Weights of a small mixture-of-experts language model, trained from scratch on English Wikipedia.
Experts: 64 experts in each of 5 layers, 160 SwiGLU neurons an expert, 2 picks a token, a softmax router.
Training: a variant of Adam for the experts, 6731 steps.
Below are experts of layer 2 (counted from 0) of a mixture-of-experts language model. Rows are named router (the router's row for the expert), gate (a neuron's input weights, with its number), up (a neuron's input weights, with its number), down (a neuron's output weights, with its number) and show model dimensions 0-159. Each number is 128 + 32 x the weight over its row's rms, rounded and kept within 0 to 255. Numbers have three digits each.
Before each expert's rows: a language model's description of what the expert responds to. This comes from a sample of Wikipedia text that the model never trained on.

# expert 18
What it handles: Mid-word pieces after consonants. Middle or ending pieces of lowercase words following a short onset like s, w, m, such as s-ic-iliani, w-rap-ped, met-ic-ulous; also table pipes.
router:090137167041121151157131163138103102157154199151150171137097181133149153121097182120101101129132111115125097087185120183196148172126145201121185059150160134135168120099160173153140136131140137134124131119132070068104152141128154145085105119068129135111104167110134139190129134163093084092107131114113123136115193103133110190115132134110146147078081124102134131156151209166165086113157125089116105168153093133103174138176195069167144173152153128125106122151155058130132114164155132
gate2:136084158089106106040094157067161133103184127155146109167105092098149139085163131139137105157134152138161143123147162111091109067068122081097154103175129075135126117187084164164109158062121161141099098154122146107155143167142133094185086115131137076164150209134101155137096186098136108143106188071127148138077117131092206160127137133133127117176095092090145121135159112111129110157125102146144136095133125140191136155142089163114159132172125062124055190161156112160141151106114156
up2:160145125102133038056148162074156140106097157124134077122120126108112155098140113114165115150156119113114167154106150120124117101080197152097104104118110079109126093182147158144106151063080148139132141172142118101132137135167165105121143140137128141191126135142191081109177086148114089108109124073175086118075092133121154086115108152129111102198109208133106117166153105116209118125149139183083085144114087067122135130129086072185117093117131101111133183118142116124052092071137154
down2:197140065185129149207144127124149114142165146187139150143133128103133100144118101163150117050200146112128083161141158136143166172124102149100073115153128128131119162084122140108125170130139129133098185056138156130130130082116099089113109107163090104191133148177170111082110111120144079095051144148127087144123119197156091107122144170175098123133132136107152112161203112155121140170132111163119117167204156112149129139142168147126111195142065131124163108128066093068115154108095157

# expert 32
What it handles: Genealogy and kin terms. Kin and title words in biographies and peerage text, such as son, daughter, Bishop, regnal numerals like II, plus birth-date digits.
router:166069185116091145105138122167134111157159184131118139162120083110132097108157101166114126115161131076123183180156126109098179140163080126163129102178143186061054139112137097066130083096114124150133078125089149119145104126140118112120223158119096103183088111131131099081196152084104124126110119106121137080158120141127106081122143070181153124134103145109092168150084117132111159132165128159149114094143127146149090159154145066130185054166139132151107077158171190148097166145163130
gate6:125121174130147126149177135133125100121082171120093110152145150185139078113144128145203109075078074100121095110108076090080136164090146152124112112083155139108114139129190103138128118138067157126207115084162130132103140076085179110084139108223174084132126135116094081129182158182097112135091089137131121178185169181086111084136183129120056088077114119114115143140128165169140112090126145118151099086166125165098144103136110060113081097130115162131117108128100117115082118152142155
up6:177126069124125139108128146148201200144157068155115141088117135134132113148113077086095182176143194137133142091125148172129149152097091087094135167169139139124121067102108159118102118137155159126093161101127097134124129127110100196142038149168148143111130148136080161128090150176166194175170163140120150054093086128175143125122114094189098190131130158104096171132174080057128145126128156111118149136156154079087107129104178126096132149134181120109143146104071141164142094157093143
down6:080142119147176236126157112132121097154118133137085154119127061099080152092169134196142073139151143158167077123141123096140134148174107170096055118144098129144104147078160148129127174152129153139113117116121144145136111146101145125093130148101167134120187093152076089074195151139112085145133132120095123135150118084093145067087168147167091115081168148111144116140130171192162181138161164088137105142099056195094137152150158140120074092101144135099093088098127146106088171175160106

# expert 20
What it handles: Mid-word verb pieces. Word pieces after prefixes like re, inter, dis, ex, such as rem-ark, expl-ains, inter-ested, replaced, often before of or to.
router:174096073113131148090123134124204156118104175159154147152106109166122084129096113155166106063126140123190195074139153116147143159088162145092153153118123097151141115146096117140100138144146204164152115160112088146142071158116112159178159065102155153101151052172072114196129104134166149124134175142110137114191077090146112112167146116127156142194111133134128198114079136139074088166081086140130124173182124166105140132137115143158153140113144140103104108174079179098150122109093170
gate1:065100141097098128091159073079153146065183162148120153115083197170132121090138149121107126145161090112144072101101119164121139126116108098119120179146093083132047127135121097121180148117096130175090079128101146125109114107111167112095101148095166108132079123135195219161146073112123095117136134165151084124118118135148092133155134065171120172118133114127158145141139092168126214117138147090102116096104165152108118141087115165204079092144125089153096139129124069095100122142210126
up1:134117133130156169132064131103129139134111108104141096155131167133171192099150152172127121158174096126166101127184159169120067134139181129184119173122158089130127182079146100180093166083159075163145114166071150154146105124074156195102135132088130124165169068170128119153124191166132096114132131124158151150152136115159158158167096069049217128108116099107143100137124140164117172132138121081077083107130194127123123106137128146136095152213136150128130120177092096096114084140107131
down1:155126190127117120111124093150080116120089055171144140094080093180167116087095130140130110088168158165202156125214105154111122095124196111137115113156160129075143103117178076151134142105134095114068125123117054096125127123139140162149083133115150104163164075124104147155116092097061072122157131186103137128128119113030083162094123159151140172096109036097104111136165109114115155113128119168142107099146164129060082109148166144104158162118127130094112136140121149092128094146098133

# expert 22
What it handles: Plural noun endings, census. Plural and noun endings completing words, such as households, courses and Chapter, plus school nouns, often in census demographics text.
router:108137150089130068179180166092120116076171113128089154089165146148130056130170168128142133119124113129130068142148166139153158125087125114072115133140150153113093100135117170071127107142123162097187165103154105106176123144147138149075167084149127110172142124151109103134205125155100110171169109136149065091137146127149097077137141109133183100173128156128063095178180148162044129165155109136083073147180101106072099109163190136182110084147108101153180117100122145126110131096128172
gate1:123133130124074115144098138094096065122134200108133109183105143071164099104143130056133119147103085063185114185110109126081108124126164179131094113157124092234123082159180161106122094127147136154163173089102160172147103086121100178118158095100095117170119145139083088173119147148093109127125135124151119178127146077130156126043153148092119133093089126147157106150123111111135070080160096176183151143145103145099149104162094129155135122129138163119095207119162127062138157120110130
up1:110128177180096085173154184155148070083117129150118130115093145120160180088156167135137165183110196052135144145117166155134145147125103124084141087239132158080112121158160108159106144158108127136084139143125108151109163135085129117113166128066199107103072146127169157089103106151071157171120143101135141063138114180145124116153116085170155177100153112113128042148138161120115123084184165113130132132108122113170128117128169095154173107169168175169117123175137132143163125132155151
down1:120145116130142119116190118089169112129081102108166145104099204156099127124104067154145105127103150104091069113159186179193134178108120156119098079069183123130135118136090109099143197106130127138123217104149104111181155133119171091121162156168139152126058145084100107111116197130155114162108071075161129085094104112116152142170175116181187107132109155126147066126176153123101161120093091138133095149157124127156138138129127139111115123139102214069121087162170135139171104139133153